Below are experts of layer 5 (counted from 0) of a mixture-of-experts language model. Rows are named router (the router's row for the expert), gate (a neuron's input weights, with its number), up (a neuron's input weights, with its number) and show model dimensions 80-159. Each number is 500 + 50 x the weight over its row's rms, rounded and kept within 0 to 999. Numbers have three digits each.
Before each expert's rows: "gets" lists some tokens that make up at least twice as much of what it gets as of all text; "mostly gets" lists some tokens that are sent to it at least half of the time. This comes from a sample of Wikipedia text that the model never trained on. Tokens count by the router's weight.

# expert 3
gets: "al", "es", "e", "u", "v", " re"
mostly gets: "al", " re", " pro", "iv", "es", " are"
router:460619483527471457528464529472509448492529507463562536542545507445578556523533506442524499565506418448500515540557587479460439504478518495516578486565565472430581436475426449498496476585531458436399496456495531529581467435519520473433534562
gate5:510518553458548562450505491453487404603532465504533462525558515539538474505475481507529491467502492525562385455540472486534439477488534543462623531407522533463468435483580416406416535517518483531497493552543459488469455547524493548439538469
up5:454441488548459427529556544498427621443477524517483563462592556440585465479558532554604591517533573420538491476510471504485533540458509456441454396516520571546447462501488545585511471498505538508518560441550469500502549520509567393413420498
gate6:406440506484495420429525552540464472473523489512486465446500529476468471504497540439501460442503545541463547418443497493478503585457546403487486546566513448539549540454477427518555474492534509504458467529558385510444520523557534484412552461
up6:563404418629483540479553579496551455497462461454570439513478509527341575524413547548529514470521512485526530486587470498538543455478494467452519535444538498587537496505481508515443603428454538498537488465531474525474507560432483501515441498
gate7:470434518421571539460528509509491479413407518531513556545475574482525546535567474500453526500519490575507452435448392542452533496467545521496488473536402545473546464390498509476506503400471467484456437553580496460486514550546570665500432524
up7:493488529584489503535526474419463501428471481620626405441501474441571517500496528494473492538551535549473508641445528458514510498499468405519488537493494514442467552643518447500518480468540448570570431554506544483606445543474602531504523545
gate8:449527491579491568545516500485548444511459496491427531621487478575476469446551474455446507487596484474498476499539550518460540487527567550610554535548510409472565535542589492515486535530574442522489475484520464492526588533460600554535540475
up8:606437445467556404557479399476408470621510458527463559427520500533628516449538542495561500554525488500485541440510532523589586551461510457524512492507542486477516534394533480492481539538543562514472520447492507521484547507487451467528565464
gate9:540565504571452462498554518511504509527457541526568519483552401485493495517466490472660557502523469473514462523588495491464504542511462516489488537528448525563556488568571499488521554495484432454358464470484450504515569514549470536472483552
up9:500504521445471491477464554444446462530519452467510521456613418478596485544508503533536593509476429505461446546437524537467486485452520484518489569489507462511531475443466469472522435572481529401437488422523540572505431541531462548462498464
gate10:487567540517503458533474510477476448485507446551549536561506464504523470540437433502487463621470516498438523504470593517554469496353424531529523633521459479435588555527462545475494522407533485535516514548473462578552479410540454441412528496
up10:521587516362533488439488507506527431427521490495538443472462531451494504514482516460587473479493453483546518455425505404510487532467489508539370472466486463477553552500479539562439535545573588484477486447569474424512522432438426395467504473
gate11:499547503474538525524532574564486511529577547543581450463433565428543565476473556602493564411444463444475532459484543473433536546491576551504579421541467541482441529499534594412545603512606445473481460493533474543413592432524543376483526425
up11:491435496507504405437446595518503463514615445505441505446551592457480554520552500526493474457430397487556646445474576534449571507555538487466444444585547590517537463439461435501578516526587490525458496458501507552511489532491544512480508401
gate12:408520546493476470413534587508557527570529593471517537525488504459486513466580544544493526423456515526522520503541450510469515530412492505489490466542518418409495557447484503531608563486534563476520428553503557459546487503584538462508545388
up12:548465558461475461432503503498525540546460529500415519446522564522449538546469527502365487539411462525528625519547500548457606474539450554489447456504443511537475498528590558511444516554418442526457488541465504499526526363473535463386442512
gate13:439497537484579448489496571340488547536489472553518520408434573446488514553523530552585532531478355520501614510502527467416583431555532491462511436544525521546447452547464446529491531494478512488565514531557493577400531531537569428504477552
up13:553506472447595518467384409441605558531519486480517482465450507654488461500559517521483474468504572469494541479558451541492467474484467566507550477527566471481494493450565474489527533381452534545488410484458525450503592485393428505509594450
gate14:527469500509564472410541417477497513531463556436457445540579569536483457550529539529560526514488504506425433507430550498495499477425580530504457559573525353502483557434502517636592586522481463489399486415475522589540530499532501581476591524
up14:445489542484464421495437360515479436553508487461480448482492576576489556473505442448422480554428551447457415564448489402505533538508492415399466521518594492500448470408482516508405539573464476475559467538539481542453362513557548555429443526
gate15:439550569416440517570470566537504524474557517525499520433587518503548382605570473466484530509434550516509550579451484501520460483489553423480535492524511488546434562491428461612473510527479523527528575495535493534463512545431503502533527533
up15:586477500545497517435516517469519565481449543418542486454490553434453530510546523556677585536433547551484571480592447569466501429470462431537536488518546491530478571554496498419485453533501481496483538575533550508523490491473513419521542578
gate16:493450539511493451436457427495454519430487532490562499521532519542518466574507547509550491587435516453558559574440452465448486542543519430513534505563502452568511474514477549533466473497443549473384434436575468525531499529635519579543411534
up16:442525555461522539498513481574401497474536411641456460498505543509431458451511526484531550516494422553457527446426528380494543511499372495550518452469441495491489588525516578526464524533544535434407474565550440498586399479521463453480598481
gate17:527485480548600621479585526496505523537542494448412445558543516546445453463560580515427517503488487542484542407508529535490555600467582434542483579465502479520506567510541532452554495545589536607551506477591496491513485566483478466568472518
up17:435516503487540477529610485440563451533450463501468495501544457448589495481532415383466487525538581578465436407472519447546513567478576521469497529513425417573614539486505468538480531529548485589467403491465472521514513471495514527501571453

# expert 2
gets: " M", " m", " d", " f", " H", " L"
mostly gets: " W", " M", " w", " st", " d", " h"
router:446525456514566480499485529579445549407497492402468447485593559414497480542509567520531522509494571631543402479462434539549545495448491504473472484500505476522435560506498515503487490499495540551480522475510570467476443550449418606469523454
gate5:430528501472496459442425558428442484450579437544587549384602543511486453453562491475594532454465576493489433469439476459422565490418434441476481536524528511582480602557471522448582525453545502479577498461501477550500523462507554473454523493
up5:555555479507516484563525568416416503477595426457502485530514515560527484454475463598529401512551513593547475495535497472438512578432471480485452585555457493544428486606442555544586523504495515520489469506446558431510473534481566578464475480
gate6:452480482496464499490394558584472588583536509517593515499416500586454473501560534476468483441491504551419507565511499513543480548542506523498430432541427406526536562420519553410527480478480477524422439491490479470479473514447521572425498533
up6:534428585535492457419472536557519453525526543519528539467502526475504533449470459441512519551450387418575486482473519508496525438587506481493537478497477486545497403529525532521447536591420558544518534477489602467538422485545484512551465527
gate7:480525462458517449468531566461430487407572496628437500513660432509482482522633485624553549588560500485463451443479576477461531537457426517493477546506447456546514446457452546540474487575492455547543548546476447487470523559493521511468436453
up7:477478472543430427538537569501481503533560481504406519575534503425558559514457461504567520519560448392510548433544463495537423481576542537518515456467485554519427600550450550536573487551465462381520537419497504492507426448456517547527474494
gate8:582474477498576481476520410564490708474447472455494436490460423422479436536512494438482467399468556534535477524411518524384551483490592468450496483506512490548519543540541479464545524373524451509474557450452458519500487518412403567571492421
up8:521428556445509486554534355481480588500545392447469421471458529513482488563531448493584519517628559435505451349443427669460502519406492524480524454499528482587502591503544403509516489441534521534508505431490549462518476445577385408475473486
gate9:539436495573504530586463490567548467428587421516507465466510540502536518439504501414468543524396487487462511459475522480450554513488509438504379485535462371533597547550528540535517514581479490562525379396498385568501501508485468523433484453
up9:538580488495538436503532477500409534470456554606529502480435452447550484488517536579527551450526480504526510499507514443517564555450482384575436535498520536413538509553547537429475481538487407490510600554538538431409573507574510444494525453
gate10:544494491462457438530436473515523533525579447543403421493560594453570468482479582537554572568431512478476475348473532513467452454528453467475468540545447495587534462551436515524489543452398481522495561497507443529556496441459436455398538542
up10:451583465455483546470468523504428472529503554473535521466531583503509428447445494521496501569516520473435394463527478503500516464423422494554481532487462493518509518469585517492535505556614546392382447571483473502556432467573398433478415398
gate11:526559501539486479482465557576517565474527527349485456495573558484578542490427558430584472505543504477567529575448488496584455492496521523459516569571446473529451507495480471510508602553471503550577421513488410454582427391588453488412504430
up11:569474463477507459523516505516448565401498430483399491514460498579499543390452480474494574511517470487516537484493601589525503507523394453363543461564420468382530470486478542486505448546473499537443561568479536500536537424547507475510549503
gate12:509520491510560368529531453485520592559473439452437467504555477471490504448471482444467432536466508461458486505594428536472463473432460453500547606355517578427395454489533583421564488439550481524406490514447454463404443454541527452585523495
up12:534544592514507486531555462518415461599563503380498499559467503504422486502559518524543461503411503497483494472456473509488528466555451582519515437425544441482575438457508505573479524438464456568560503546456463527491616553515561475540532585
gate13:446488541507568505414506556428453579530451489446501509437481475475542474549566481534447487458573553571453578402567497509528444549510455491454521487476536433516438443478482486533526597517392494551395555513515466561453553479413444474583541509
up13:486536585405420512471596403418451465515577367582486484442492553485472432496475582490497480537394552395410497503532509541504599500505462562537564506431535478515542507531552581497502507469479540507447516515454564493385529548415533520594538467
gate14:449441534535615428545502605515536539468492480435465494572528472472495434471600483527487575568405501538449536544518457445544517495427480540577510473499469485491500411601556484499552498504493361464505440429499472537517510556539510511501500392
up14:463453555553496520519559507493461449495424492568494534524527457529341477529557500578496459558490506468495494496583468447536437528467509579502446456470459534574545489473493484446514561511520548553568586589478514492572422519450568462475434530
gate15:590435564587543441460488505531490452444520550477508439491466467406467513450458410611478523504441480428437488500456465541556546516529520460467534477483478537368420467543468481422568486524474503459461479544490521495490476445528447505441557554
up15:478463426464434468509504485452481494521459489520498543403563577464537453542538572580559496523564471560481513439515526529481587489479476514389527564468491501526529523450443509433466425506511536471516553507531408513565522510531391466544494546
gate16:436571487572405412471434503479471463501488506554446424448472532506458513469545527541535449513460426526567502480564463406488475482553519529541548484513526564550509473508507522481482571451502475468540426567439503538529570497510460436478522559
up16:530462438515422473555527513532500512446521469602477499480561536498543441517519405637533469543527418452640571489465486387565562446450554523389463500539576583551432531452427460499466464468525538542519491507462549578490468481553490414530518553
gate17:497508370531621555474446549430493570546527482536414485561462488462536545534465441508491406404543517509526456456467511540468442502442548578561466535514594508547435545486587589421519565515611553526504388494525539558573513513486544525435507422
up17:512552573425535468455475491510486409524507492541500501527475512545479493503536542474501460423495545519523464531429483444438434486462498496541485528398541494471530447445532477450480454536464394461521417409454424548448568561454466500460511511

# expert 7
gets: "1", " ", "2", "9", "0", "3"
mostly gets: " J", "–", " j", " Z", " St", " US"
router:465483512459506579527492551616423514458435491512432556464499515524474426558465524447464487455530489481505533456566484597469579512524523523585510493501502553532598483502546416477521454515479486516537547496442533641425487560470567519598475541
gate0:440518478523459523618526402505493437550455513476506404437564590484492458536462528435495514507526527446470535467563472535494445554427558490571530532512542455556496484583476493583495456552566471487646506490546506627412530356471491533525546507
up0:459414531546492479423514552518548485400472571495554498470623552499451456583519530499527468496516495541479474534453536441503482624483389518642572447452527492406511566531570525536561477521484524495501561498493489526557453526530582462453539506
gate1:462496554449401567477431503453506468454585540527515423535564562590419477507539465510528540469441546478461498524508447457420525575491521504421534436508361529491485469531501615581487428481500431450547431532487516467535485624548539530573543502
up1:496547451575509423460491478474574504517467483520442521528512465394472553526602534536483561532516536590548442404455551494450453502558528468435451545528529529400414486529477563543516608536397500557525521554564474492451519509497519535512566498
gate2:522538453533570480435534454474441575518451540515529565521505571495536504478515432468494478455484568455497481464399537581505547564536515493426441494532470492533625415580430517514414470593507594562565427465444544477491484442574603475556508484
up2:445545560525526526436525523517423514528547507494409530500572455442544531459571451499464513517525428589555594502435471545424390542469492558524527580459541489450444562508433592498529489477483544578559569574531487479513465525526530436539536496
gate3:431496520503480511581425558610578550533558553499515470493398505534472367534545490575457513484515547457559461330409544497426521503535544460530481468518572514504469538558426502444591510599494556437499566569470470582502533496554380508531430523
up3:480579445411503530552562515434410434560499425584571464616474464516508514490556483513519422458496500445481548475428596505491519616546463472477520518380488389449496547499557467476538503476557540473436368419444582473478494466510504483496529452
gate4:543509569486459540561522561531616531441518419532405561450537541570472478583580461498449523520525477528513530464466519598454542484585525594580506510562469507456499478480532540511531423569525495448431391424600483608574460540558469465567463549
up4:467520420474592487480502394501511414501495495442511519466462595427448499514615470447462481561447454536570499465459451570457461537505597556517468518569537469520439461596545434572481478471512451500356541398446524489475504517453477448437383498
gate5:438584517486509461445474503547441477586521452561455497542521566426509501549490479492470504461491341531474462456438507593473551476534505457439458537580535512463549453464491511478505462508430510494578604421401588539459482527440455523550517578
up5:501554461476486595527538453517550555581490627510394425514588551529582579477530519563464403518433542578499577485458522545446428527526497520528543508468492501464504494376524527440561494456526520520502548548569534393548423447540497550533498531
gate6:497404483522480479553506509546453519503509473545592513458552445518438496456497473415569493386523532524489385465510555426445539502510494486443404538502479453476522490527478465464517522482505490505491575477373458505533522443460469492519503520
up6:564376525496467505438478468471569474487545542589443561494455430557537526464510403471553462519452430504521411543476536538562480578500517572496413404565547446497516598608576509486457485552534513595477502490519538508493558558525545598470500533
gate7:441541546482543573516538395542429546546532484448570499516510514585411566484480460525543448565476525428450523505462541524475542539487518482429393470510503486508538478455502456420525483561559500512572455528509474540543485526470471461554490517
up7:472465565521499514480507512530508479454501463471523617601498462494431515480510447482411476470585539518481425531347586577488604535559560491481536553573439608518501399577496437520479448580532605443558445493541508520537400520512462533487431473
gate8:496405576406574465565547499564472544468523570551467528502497364488603472451580471502548400490526454493398519426517514488510444572488479535406477505480487530458568444519494523466482542556521456471531480458500531508399538496493438485395533535
up8:532462478514501539558510493466596505453477465396603448570564524510443511472525530607456435508592479463549466598438488438527491454438570461486528474454553543515488546523485509448602583433439428438458485478490460526471491539563514554527473495
gate9:448497559497530382545484530538501522375470557451484500588499503580428546452509557470451565590496476485554534495559464420442553521557542423521507429461402430448548507502343496440468428449532606502541524471430447490591465582412467480498492424
up9:509462584451500470413493440589520541482493486531489533443528454470436471500522445507437461527448520451494376448528489553471510438490480532489513384501428516425465521446539569441386475444525447520404420437490441551489487533483490538490567440
gate10:471491522587507483462396425445451595540477503486472563465500431562479529468544476515627542486427504392458454550529578534532604532446515514495539543480415487562424508538482406526488459489499485513559490484451527562460524526477507436535602457
up10:430488449489533407469572462452477453449486529532467552526504430596552536526553463523602484388386552518487432499491567444443488503467507530494569528513437539483515592504529534511506459403547526484517489438425453399538476460485583545498517460
gate11:463517555498544455513409478529495596514493385427521541551446549502499531449462548451461503625457474534517506541591515479479561524546401546491544448453530518454511443586564496488491485455545477496445512605478485502412509335495518488491545519
up11:571508557490509446415507465396602476375440414554527577488471430531479487524486365408495461480525535408508606520453513478525586460510467525519473524483415579439489578529489514596473464532491523410490523497477502538477499404529484419563474488
gate12:479533491488483494586443504478548434478575507562535578535553526514486548562515457522438506506514413487464538527509562544558504458454541521617451564555507541436432473584409517461464515521426523553463529441521514520520535438565566422527580435
up12:424416509382535492410473460541595539548485423477518515569510562523436463526492482430566512478468470462535388486449513493526479436605478469458505378470559507555572533505430509470471414525439464449518506581530481517610463467502557573526549423

# expert 4
gets: " |\n", "er", "\n", ".", " (", "c"
mostly gets: " |\n", "|", ".\n\n", " R", "\"", " G"
router:501459518521483480523515514426451495475554462558520483525491489581483558500564464547501522520481481553453569530456628501542459568613487506412553514495474461518561477481566567481465562407499473544514395394506355513529534497473441435465556555
gate0:419563487525487473563516445494521560547455585501474522517462520482485577453580494435489531468482556477453523488579527446483443553515476487585503513488586392479440527527463451589506473464533421491464573516612437456538467503502534505505531541
up0:565608560507455526528475518566450447602503482531554529571524570479557534492519487480513500455450530535522553516500531403510515542494523622422495421482497517565441547563481500408572539516529543534549533486593520516391481377446547470473484490
gate1:517398365576571529492479499541607450525477473566491544492503583519435547485441436537518562571532544623577515538481451413465560425543482505530428414485523478504497509510425446612561460540470484418449474489487488573477541440529502464504510504
up1:541498524503433556513548602431523496456562588511473529505538388520425499507514463442464533473530531476515611532522477411512469588558564516374476512561458397496523617474534454534505466505425472492549504538583444472527500505412499434521521464
gate2:506469535473576495544529500514547498504414479529587581494499565556539432530467515464553568534600512491462598546562565428574462577525499538472528503510462458495519606478464524422629601514447462516476453484506496527489453548465427491541496565
up2:588572498530477450478559533500504543433513530468417535425481546495518560514607419491468458476531569536454434537538511576593511487548525527604526425427531539433530465515415496526505492539548486427549507444530490502561457584559373583562496418
gate3:384475449568494528523504581502453485460536527456399479405602553558564405538557509562458428514475478573497441467542570504498409480542581515527503556454468574556386491428483530525404544447515481494507511495478455560405522506564538543539527450
up3:520508405425550474551505471519438512510489495452465478449437540588553514438530458562421548580542521543537554464558449489444538396525421597491424490483523578511476437570528552484497426512512507437555501447575527496393564530450527520471480448
gate4:478494498559486515543490545426483478463554482590512481422648492492494492415521539535508493402447554499477539471504572514511566435520505571516548447520543562397435463429483468509508530458525544661489504451570484557507535529386491480565558430
up4:526466448393376529486452523497438492454550517543409439471405509497574491513495495558476473466502549459529395425538493457421479576478476427549446578499443561442562504551558505440475444528495485465445599526563354497446420439518464549409488454
gate5:495498503566537498549511440446515466458468473544460446452593479508354460451457566385465509333482436559464596541507519442482495428439440457526459506533476512449523436479429595519506624548473561546452528514443511525506586465481492447486495494
up5:467460401408454551444468453609532560487552412466487465521432499599458605410509541460552494525462572508477538469486628536454462508535539467366436501557549394544564525540550526471475481532457412515490558470516513548528478511448490562541531457
gate6:440585564582509359432491459441526387513485465515507583509414509452512447483493484482524499463479557585458455488511498447461487550484505533430391563610569546530526495537428499585502493497495572444500523500423565465500528408503521526562528584
up6:552515577439509492456542496470411448509504434490582508491572542525573440496432521473473480460479524526459529413445463520479525468487565409415453458463488467507486583506405650505532535610575512449458479538495507528532569558612533494497512518
gate7:477466464566569446541470548458449454442423384545539585564574524557493498380432478440545495545512497508534492425538557492514528470464446528472539512465474464525454481420458522403521530501488490474472440570435468501507489506446468439532583445
up7:547467492447548542507405481415575519526485457562566587537470428412502364409445524456461526532416558479487444620479476497519504484534488524506560523507473408601439475526502498498441452499464473410566442436510499509525586437499508545533451439
gate8:407461471524488455526509537591483462559486474553562438490617417539473563562535533565463468449484507479441455490536598460460543505502473437482556571514497463471590512475442509455466591506501578508509543531516450567523602393400377412498464525
up8:572442527355462521503469494551485426539469459504572512475521499556531453503466506427574499476568510524510531569594411494566566545455610444433419489506439524513512575505572532458538601469432568481491564542440532454413477529501562444559563501
gate9:501489463517468482567537586497486480545539486527396463506612459452502535536502437487471533425462623497428435478578518576499509426445472544486550472607482588487504534447566482479552582582504518532523495500575452599446465529433488525499599474
up9:454516490506501509444486505445598551500597499490498437482408444537513448501435502425514566649515526456511529546538538535627469465455411357554474527440541561500481472451447552541444542565543571500567563469554440572551466585492411530612557561
gate10:528482536476475534501462511423433402581518519606586509495525573503534493561473511489529613508526469482563591534503547455511552500532407496486463514528469486499582426444531582497447509505574527618512503589616469474544477439528548510504502446
up10:459535578507430525523551528483458538397525468519510444423508497522522470500563502491513410514526511441473473496583529520464523503450544462510593466527487506460403437516469447481461429478541417466439591535459357438507425537545485504590524455
gate11:502534534531555458597494520447533449535484417523445466525518504519483541423493447518426469484541585575539511470479497587542540479477495584460533543515594537503480420409486512514400529359479495386451462529503509523490575485455519438530480443
up11:559510653575534543528511465453550468444477530494690441568453528575500527515469496457506523461434480545517485535506549554516423472541480494488512402501493470419531444490543513415489520541449496492449553460512481494542388534529594502531516546
gate12:485471598548509464531543539411467573597470515482487560447538476552516527421542527469554499567419526482541473487488510408476500457530542540387492487516418439479425470504537536532527519406474409496554544539519518534538539570448490479553488473
up12:546531484502533424508574613465479489489483486550465489516526534514528492541577535512476469479427431447597547463447510442474498492514454573444634504464581561527365474470565459491548440502500471475552566533511511516434514551540425453475587558

# expert 1
gets: " ", "t", "y", "ent", "ed", "b"
mostly gets: "ent", "ter", "ion", "pt", " U", "ition"
router:528347514533563472538538572545641410543415583540530476494502522537554522412410475493446511526520523428482549506495535467481488431501487493446428571451468491573436495548473504482537478504474540530547488582503479514511509495437494563459491492
gate0:539500373544642584578483437504526534603533503492529515430359558480480507553483513493505525447519415425485493502497558467537498506526478500501575479442498584523508498525568492477529493575494511545557454479551561499507468578426555557547433502
up0:457518487484530529487499569572426527462514438572544448574571551513420508453535548469482512528494499462621542484451493548448423412542566470410422422590504508452443463582518533496495485462469490467426540512504558427498516528461515416587528453
gate1:435560477469584579533443529514512403491474489458488503488468538502563479425455507412440508537407481494493474449571522512538470389398586408417514595512564456642531570505507490435509519457490500473541549503393504456561429502569463560444483563
up1:509509545480426486525534539408445559492616493494527443523465478484451503558470416533506517562502534443502518529544460536480487462469389606447527476418510424421496555561479571506460483429558504442488520422470485570507530536547559475455435441
gate2:499448517592499473520468496506565451448431560481513564517447487493505519434502532577483511473525542407434444451547440537587522511473405488474410534431527472608457436592439504491534567498544518516545513525457559502507418424451608564489482561
up2:437505536494485472529504468531622445440525506420576441508536500498538506446535524528506591481496515502510483484493510525508531525592478492424488538479482453476422467549464383437541502470450540612472455492526466556567523574486522523536465473
gate3:492473399404377556621525468515533494490538546484524466432603546585599403517425388511460524532455503538536542477481549533419483489493445606501525553442579504544534538535491457464616532470515512485552519592476504488512507495387468491504521535
up3:447541529380514498434489517512416599433463503434474480452446549532549423556557453515458401573466479470457486460532474564498548493480535474544526596469517389533479491479565524515530455483477449501456457480460508485445484536470485463401581557
gate4:457532457500559535504511387518501465466486488439441503523613534510462477440485398518557504483444532549467517485486647465495580545466493453556463557460531545471463548480464564507595539408432512544520516513532388521496445489465536512550476561
up4:475547497553504452541423424493518457516470442559488562575528566550527568527453529529491432504469449463458427504350467453471581533486492532497493484478500430561500429428366596486491492527469467474518421515459550526553476499524533416441474525
gate5:432526497462626444490495545561526502588523508452546536586491483415458560468512468541513587389456483492438574557472578447426549494520515471481507549628495579478534456534486578414490517374472499502527530537567513564592441506450556442408517587
up5:353481505512496586565464545438493649541505514546467530494450417490489426496571525435504489551519498437478520507452435526437552556488459438466434571548495421440474458460568499466481530518396526593481519403518568545474420518470515459569546430
gate6:590503503488592481586549459482453509582518477478461535508428508485502579477443524517548421425478533375498595424452572508501466420483523539541516502556540552504486494513554570510435553515471514627494438522523498553566498490486437577478525461
up6:594468530527555467523477558545444499481440430495425526547466574357449492533426510544521480465433570480536465391474500436462480433560523500509464522493482414454470404557502538402523527471416481452568487478501448513385545575565479453501531473
gate7:419514528483525565569458538428512435589472498455572512523584485569605515422497527426563442490471563462477523525580619485554379556534455515477469377498547465543491581454398540510553622458518558545486518464554469544483463510469465542536449508
up7:471557557420491556524550504523544483512441602497520500477443516513513482472421444452591494490502477504516472607415496504537498551462439489574468532506630466463459507526459485533554475496548478514543517525550491498603524418487529518563490535
gate8:491567554500480424455509525604490468499429536492585497510515487431443479521453561472578565414485548514423490410466481527505486548470428531565542432572478466459435473498486509531561530517513558578612557539610460510564533371551459469455509455
up8:450471538463460559418546546483507506549572487537546484492482496586447494466490459475513514547558469536496545468599442513496512457409375517457519474597526565455521566434615521481420504391444406594447494547470555481520455505463484514539432489
gate9:444496464491559481593511501522423484431439407566451544467472451415484492460485506413560518485503493505520473478573604548491448572533459453442552567606532423530464604453464537469518474531503459488427583499554353536545527498474521582381509482
up9:443476524449499399426532504468478415449451462552473615532506489448597604458550563496509540511483412434609514437555482486480484501492538581533517491531418465483602540500620425476343437517522520476523523585566518457490464410486438532456502516
gate10:539536555538511486535496524617483536486489557556531485480566487517491407551445534591507532488488494536478608414419512431514422566474528559437498488496528447432481563440524590534535436521445501506542409398533466508429560534448476492476496528
up10:515452515492521432436495457568466547539489513567532492594544535460438508516403505488554518563531478503527558512541397438497543483555399589508458464575428522449513556545444460507483666574480579499531527506440522490491450491525519589477518394
gate11:452537543591507364510490550557443533539527450509446438549539509445515502591408494438484484393459467409554488524439510463571631494475447539565503574455398466500543353499508477497566415469441463454421481537594503475504448391419453503414571514
up11:574446532453509527484514433561492539548412447539483543473430583468532603460543552527588561405588502511520555571602425549493469546445468434552500444514566429463524540532537486589503444605614485445468556506553539494461543453558555519513478520
gate12:466515492497507483473535562517483460423549584481536518598475594463459476470481466577516430550453493549419518476485442526453522523483534564421575495507524510552416499477522442513472564527587523563511629543470504596495452512559518543483513532
up12:502468542497552510585457541634453496439573528481509462463507520534413507486505531519420499544570563481567519473496479443538471466533404520477422450534445471578478354460435514550513432537391525488429582467535434507476538506395439471505530441

# expert 0
gets: "a", "o", "i", "-", "an", "ia"
mostly gets: "o", "°", "ah", " play", " =\n\n", " Te"
router:544453497500429521425576421545504551459611489541567453463502457466413471564507475573495436476518545408465514529433415440500462492540480435488494409496447560415505458465423515547483546505581458492464513469528515509376554444533516397561457466
gate5:437570498438467427401573576524417476520587567461471520451445501473502485484439347479533509510530504522520529407601400518445473502564462527537524502429495523549494462397491551512509555581535393564520444526571535499538434405469532467563542444
up5:597493492612451668545445456584545574501452440444424492561342519511539423445486423543484482450525557493468423559492497608541456493403483518527506494505559375421477461540526451462514459484488540432451486429491518491501498509500520520508448512
gate6:579454483422480474510540498573532512502572463602547452598478466416573482503511477521484563433501416557454587449490413468536527540453501468386469482457544507431442394487496520532533453551440440399505433523541581495538492474572507497530542445
up6:504567529520499539536436438567478416545388511572501608490454494514567520442416480516461514480518492480471505523439537467469509523564497578393597483510548498528443454489533521414578528481479464431612428452428526516466526447492468421481508540
gate7:622553479385466470511607489462500497478498529525416441518473534482518396561489454426446521473421501424527561648480487446585430513500526501495511545509526523529524538551544545469435607464475561502485458495477562472530532508451552550441520538
up7:557566491573494470535407482545469558472498457425505420504496528473410469514502463488517460520461517459532593481493519516437500540524494536457529474545453430484471518470520550519541486520445454474552505417531497576482536473454558539352471539
gate8:543576504590481541517524471551396538566511536557458494413516579560458494538527534559432415520583443603449470423528498617523477411531526545556551480434603565442458508502430514562561493474608534546478556489463544493576434473498458500519519537
up8:538601406511494433540513504478431550459539461466538533563432443499428560560504530458461440525516559584480532447489447568402566419479466500433456484492470488499458442524447469491516562425488443477470563505507508384513402540355566418513553430
gate9:515465525553577470431482470508576416495458525507504579530461339519519571491472453515448503452499565481433524436474461529435525498481498560491508515464549497498446532566484422521479415401424521479462447457534442559438527449496469472522547538
up9:417457455581521546500573484485511456469506494490505459472428540387525502478547554469427405549510525453445540515441477438450444423581573490461455493541455473543512515482469600528515473518449480512546556501490495496431518508465526492472509510
gate10:563477498443529521492435524533426550541414462489549500411498534468546517584588507538459595440532508575521477549447555523378498444520381528486530525521484489451507485619507522494434498507575535537437490565524496532417485494482457531431457500
up10:513512483489525578408512493493540498494530594485492528502476571585503536371503521398493434635550557465487556480509458565468553475575499433595466478573527533535468524473485503541528493549526561575462536484474566545521583480418565538539529483
gate11:464570516467513515448526429456480543491443483463488514493597481506495433484441470448454483492461511435519497565516558534393509485507511437466460476545452435399513639484448499458519502561556438505509612419537485530536500526496617485503443453
up11:544512464565553586531525483484467573505556495509516404491593446532491431511521466428486480578458575570501592440553497420454569517535484484541658465535524448436486508396534448637424538458419478534517484496472469501483468519500562455416474531
gate12:432493558487469516644517479567516476491524451508470471472550395400473478505432399541512488407594560515511404543416483521450469568498457496496578431453561531445567529565466458482427483565578457505509465489493501521494476469554543451523560420
up12:577453539454460492553559527431423548474492499504555400478526453535515539472505494577547570426443537464422476457531535517501441404505401595503416504458547525451485492499517445555535466505497465512520497537462497427524526425524446473481523467
gate13:511491532514458494536434539556557454483474468474530580547443556430505436492612572595536492503454478518577531498464516518533499426523504479503487484572477516444467443412447510571437469402508470505488541505606600462485513527620490535486451502
up13:514503475556449435505547473460571486464510499545497517540452473466458477541590500521536546510559371528482633588544462459605519563508502423523493521538589539452524457494487466531436403552445533542430543411541519524503511505512457511600544503
gate14:539493616515585495532428415519501552578492547571473548399452555487426513477485432445527502482465473455535454470540500554534527485546406500548505474503428524434505494542463535418436477450595494426536573519431517488563446486450432414544502348
up14:527520495541577499516574445536448604624523482545501460456542536584493426498387567578566539503502441516413495484457491455491535523360566539434532531413378486439560532452505456551597491536487492544521489587554456560492430498432353568496466447
gate15:454525487507503517573472467512536500492481475522562560490576537520495545578467425490492618443540443492533575428495606455509477534467495484529554462442523529499418514549531450466524526476512452385461445508543536474386499429598483534459550500
up15:487491469508508479524529514546601472434479529520478520486460466518449528549606579394600539547547524455605587547581505543479459500533472526470509555514428481388554496401535545512468504455464539595604418451495537417390396555554557465589539517
gate16:508522488483448474509517391610486543523517581487495469498527407475428519437501416505533486494583434539489539522464500554444494486508395514556500525508475492473513421481455541501475433500620425502485489365503556531475588578548519580497499412
up16:548454490501544475529534510480506509588479470490449552470547503423530472566468567452531516518615544542495482485493445530455515477498505524419433408407469500551564428429496509320377528464409506530550565544531467473558586553562403539437457466
gate17:542568493585455532487402394460473484572536464500511447528384469462471495465478611451473495421396525562544511506504477482488508471482399463538495457514363533455492611525483472479432507537422446532464431525547480474457450446481528394450516520
up17:466475454460480597486427521492509501510501490465473457475539492511444404492449457547489532533527491500535447510547501430599552443492401526514554495460504524493577502562483523423451484484482550525526557565486496498497522490404502585505556524